Below are experts of layer 10 (counted from 0) of a mixture-of-experts language model. Rows are named router (the router's row for the expert), up (a neuron's input weights, with its number), down (a neuron's output weights, with its number) and show model dimensions 0-255. Each number is 128 + 32 x the weight over its row's rms, rounded and kept within 0 to 255. Numbers have three digits each.
Before each expert's rows: "gets" lists some tokens that make up at least twice as much of what it gets as of all text. This comes from a sample of Wikipedia text that the model never trained on. Tokens count by the router's weight.

# expert 20
gets: "-", ".", " |", "|", "s.", "="
router:139104174123100128170141150099182100093100097109142125116133152139143093150182091104141104089136139167193154123136128103217115140152161173181092124163101185168069125092137120134144104149099187165150132133121160174119183160100135130117142113075165124167066111101101136116135182089093155152143154129138144118085179132127134087111125117084117141089091169139135139118195080152154129086080110080175103088127124147124130140088152106116108164138103102105158089119115104132161084156129119145124142162166169152066071105140126072096124167152127119130114148135115200108068083140105080151164141103095149086077063071124132125090121141094132073116155116165098155158078171175120182131156163143075162157097165174122105106163229122143099123160129117152120018161114133124156118114045148
up0:115163138143170130117105157106093170100179182129102155144131105174118131161136130123141150108104096060115170153219134128135148173176148105156117183172149125100188176108169134135125161084140089108145151122086129147073132163102147143140079105172154142129164109146157105097148135130142169053106141185075114148166157114148182143133132119142084091158155146138122127111108131167169169129109126067148128131166127135042113160153114146109161132124067146198122175086106115184089121138088137162128070127099103057124108129143115105132102178122130197085125102106143106099103129101143181059102163111121103104120112119075137138126150195113106217128198134106065131091123093091141126126191178089079146073155087096115102135113102119165117090148099106130123061078117153060082116099152095
down0:146126174142085161142147132145128146154130071135117137149104140105177157154096161099097100187153123130169091106096140076142153104070173105198080113088102080090068161113088170175126165195107121116151101044120102121151170141155160126158162156112133133123104091116095189143107126143067172187159075151139138065126151109115071151137117125110115127117144121157149150126193138126067095104085169087118183077064141110139119178101077097152101171192141084178157109139123097128161105103175069074137137136124150180168147072124147147155141110145151124140119080123106155118108172126126081165076079126115104181169119129110141115117086118148139065129094114169176160159143180146129148164049094125087123086120133160145111070133094169099074160098157109165102144129093125176124153135114164

# expert 4
gets: " |", "-", "|", ";", " L", " l"
router:136116096056144140159129159136101114082117104098109072120115099118079083158147114109066153160114122092151154122133173132125146141092190067105091087187163055114118110094091117146154114184096104147131169172115077116126098083136105176176117162106072176211089150115122168142130111065133149135108125173148152139113128077118127148146143148121160088109067146104161141092119111145166172181145152118142124115124172125107128160077109142046096134157151113137166129166171126112146099094134147078173146089122194161121147144083169103140215118178110087062186147119147170184127124177095084166162111160132097129131097172135156148081159194134120139105161128119119120089076120112103156107147127114102183119099164186102190096190106139070151080146169131120159161115149115131142134093085145
up0:078118152143108147088056023130107130147135120129125063088115117076147161154091094126112133145093152156140093110150110152077151096078102137127088124168132158109095104145139156126111137137082143085171127068123118122142102123146103148102103183146103128184103101109120140168103163144096081097096161071152154099095192107121093110127182122102116137131109111041068137125096146105123109155171152153097135150159121157146149116160132209179093146134105095107092151117157147114061141117129121123153129016130134102108117170145125152102175125156146149144109064116116166209232154166089090141171073153110063077106121165147118127145156126147099091127155122120164135193162119095137170143100131160174165147170124127085112177105120111180167187153118099170131117161164158167116151089124124
down0:159160143096136117090081177118071083126162102093107119154094124110113118114181153124111103138116064077110119134138121105130119146178135144126039160115181099137159096121119081138133093147132119127149114116094140109150104136131193112148089107152142115158142177136160102157129021168109148170118157230166214140120118131126123142202110139186116118130176147065083145106174094174173116120165106145139117163136182114124118075131116040161128138176122122123118102218131122132132086093153092088130163123144161137135066079109113153154109114167192189171122181136119131136163091120135127118110124165134110127082118116126189148088083182182099117140112117146140090100117133122093114210150102147111108126123126156125123193155119148132088174141160141130128102049113123156096118096078063

# expert 3
gets: " |", "|", ":", ";", "°", " 1,"
router:123107144098163146148117149168131188145107084152118093172178105114071153122147102083146089101111105160166156192112144127152177198047130038117160162137111158176136097115130087153178116136126137157136120112124111182074095159107096146136143134136121055100093148168056137158094090103175131151136184112157083117095111126156121095122129121228123126149146149122150089124078121126139135117140159104108125113081109130136058123143137100078165184044127091160146130165099068152102117073131106126151147113138180108150147107088146141154173155180158089077156161077111151110166125082174118136113115101151193134149108130104125103109144150073111073105157089149088165096170163153151131161153133130140148129090091084088098163173165128143120111124172104168158179078188116152145153066159106
up0:115123118091104190120124091135129210077130124087144095155134136121155113110161134150197080082103111114144159095036150142146138061182102131124111145062110117098120076196138059082115113137127107098104139118114178101153135141089091106087110135079158160149127127109159130136124165137126167105073113115142104147160183091162184172175191138157117117121105173115111158109134083108094130116104097100178134164162170145196101128100132095193137158123150142090134149133137114141110125081136107153119129128121132136118104094122104181163125161194107097153102098073108120095120175136134168110132087173170080201124081104169040166109128181114130173149112127074109107143176160137060181166116146125115082160092138152147139152092109153148102200140138115125127054082175162110108119069147144
down0:108092175075094116138184174123125135168106136112074122068138111119120129119139106120124171118112171161098101132140165091169182183042152107204175061126102154181123085151131113138100127143125110123095169102061124150151140127128121126148098103141124175092132160160124131128125053200134105150181196132140154099115102071187134113137122114151122126127066147102116151142095149141134168153136152118122059139109105102107115140112162101138150085150185117109108087201093079101119116051080193107110089090111112157131156203145161094113139086179157116072146099124122111127190148132087128117126161161141090047114144170095130161170095101089178144139083056096168145111137077124133120106136116148077132122133080139117169147172136124105148113213158120134084158124127127126137098065116115

# expert 27
gets: " |", " was", " were", " are", " is", ";"
router:170150092096122111149154116146148146088094104099147125136153124104149122092121068120130130192106102153124128193100145129044107154097085119145070158168168094133110125138118139194101181140118099103103157100127144105160132130214125127139112106143111125170183097130147226107190099105151134172132164175122108093138072098102095128108079135190069165087141126062146131102157042138107143066135083127086137118103167103168136130148151204078154157083143137186112175147085175169178102134150119083104118104160177139132155100108091136138173116142170100087102129134100115079174137176130104158149135107128112134127135135080158159152157132125105162166112091106104117110136062112137160118055140166170143084091124125184155134120091120088134113143114165094140151171157156070130058153182095
up0:108192138123098120124095091122085184117117153111125117102145093107146132161103070172138153103053141120093137155158102115075114189149185117063126094150164104155105133103148171156106150084112097112152172134124120114106155146068090065100141088121105170153119078158131071073101098107144155060117181163135123158105108124167191132110156130130121157099110154147152210137107143153115116128134170099066157121198100201140133161118115184115148143197141170176114130153153136111155162117097140170056130062079075141167079147115115141166148165081137136147136130106131171103115121119150132161097119126108099121143152150124102147120168104142185179109117143104082193142175091085076177091165109118097122096137082076192146157142119170151126172172128096103089145195098180170098121130124110
down0:138115070153094163189114127135112161160170124184100142158145165114143158066116172116116092147112144122085158116163142137144143159099104098086142130154103094138083098129114177113155214125081121080125095109079113141104126072139137103160093116084146080132147175081150192151100191138103159204106089108143104129155138095112126126113143110138140111150113084146115084137128095146142130132149116139111108125090133123175087062102125135068153157107154113091102159150094102110129132109130199117175147092153127171109213122147087117097133184167190114112147107128120062143140126146159081093147168150135115149085148145143153129141127142096107087079133152195104058149098138077084136167122096087107138086075102066123111032094108150138133217202123117112130194139109100099140162123155203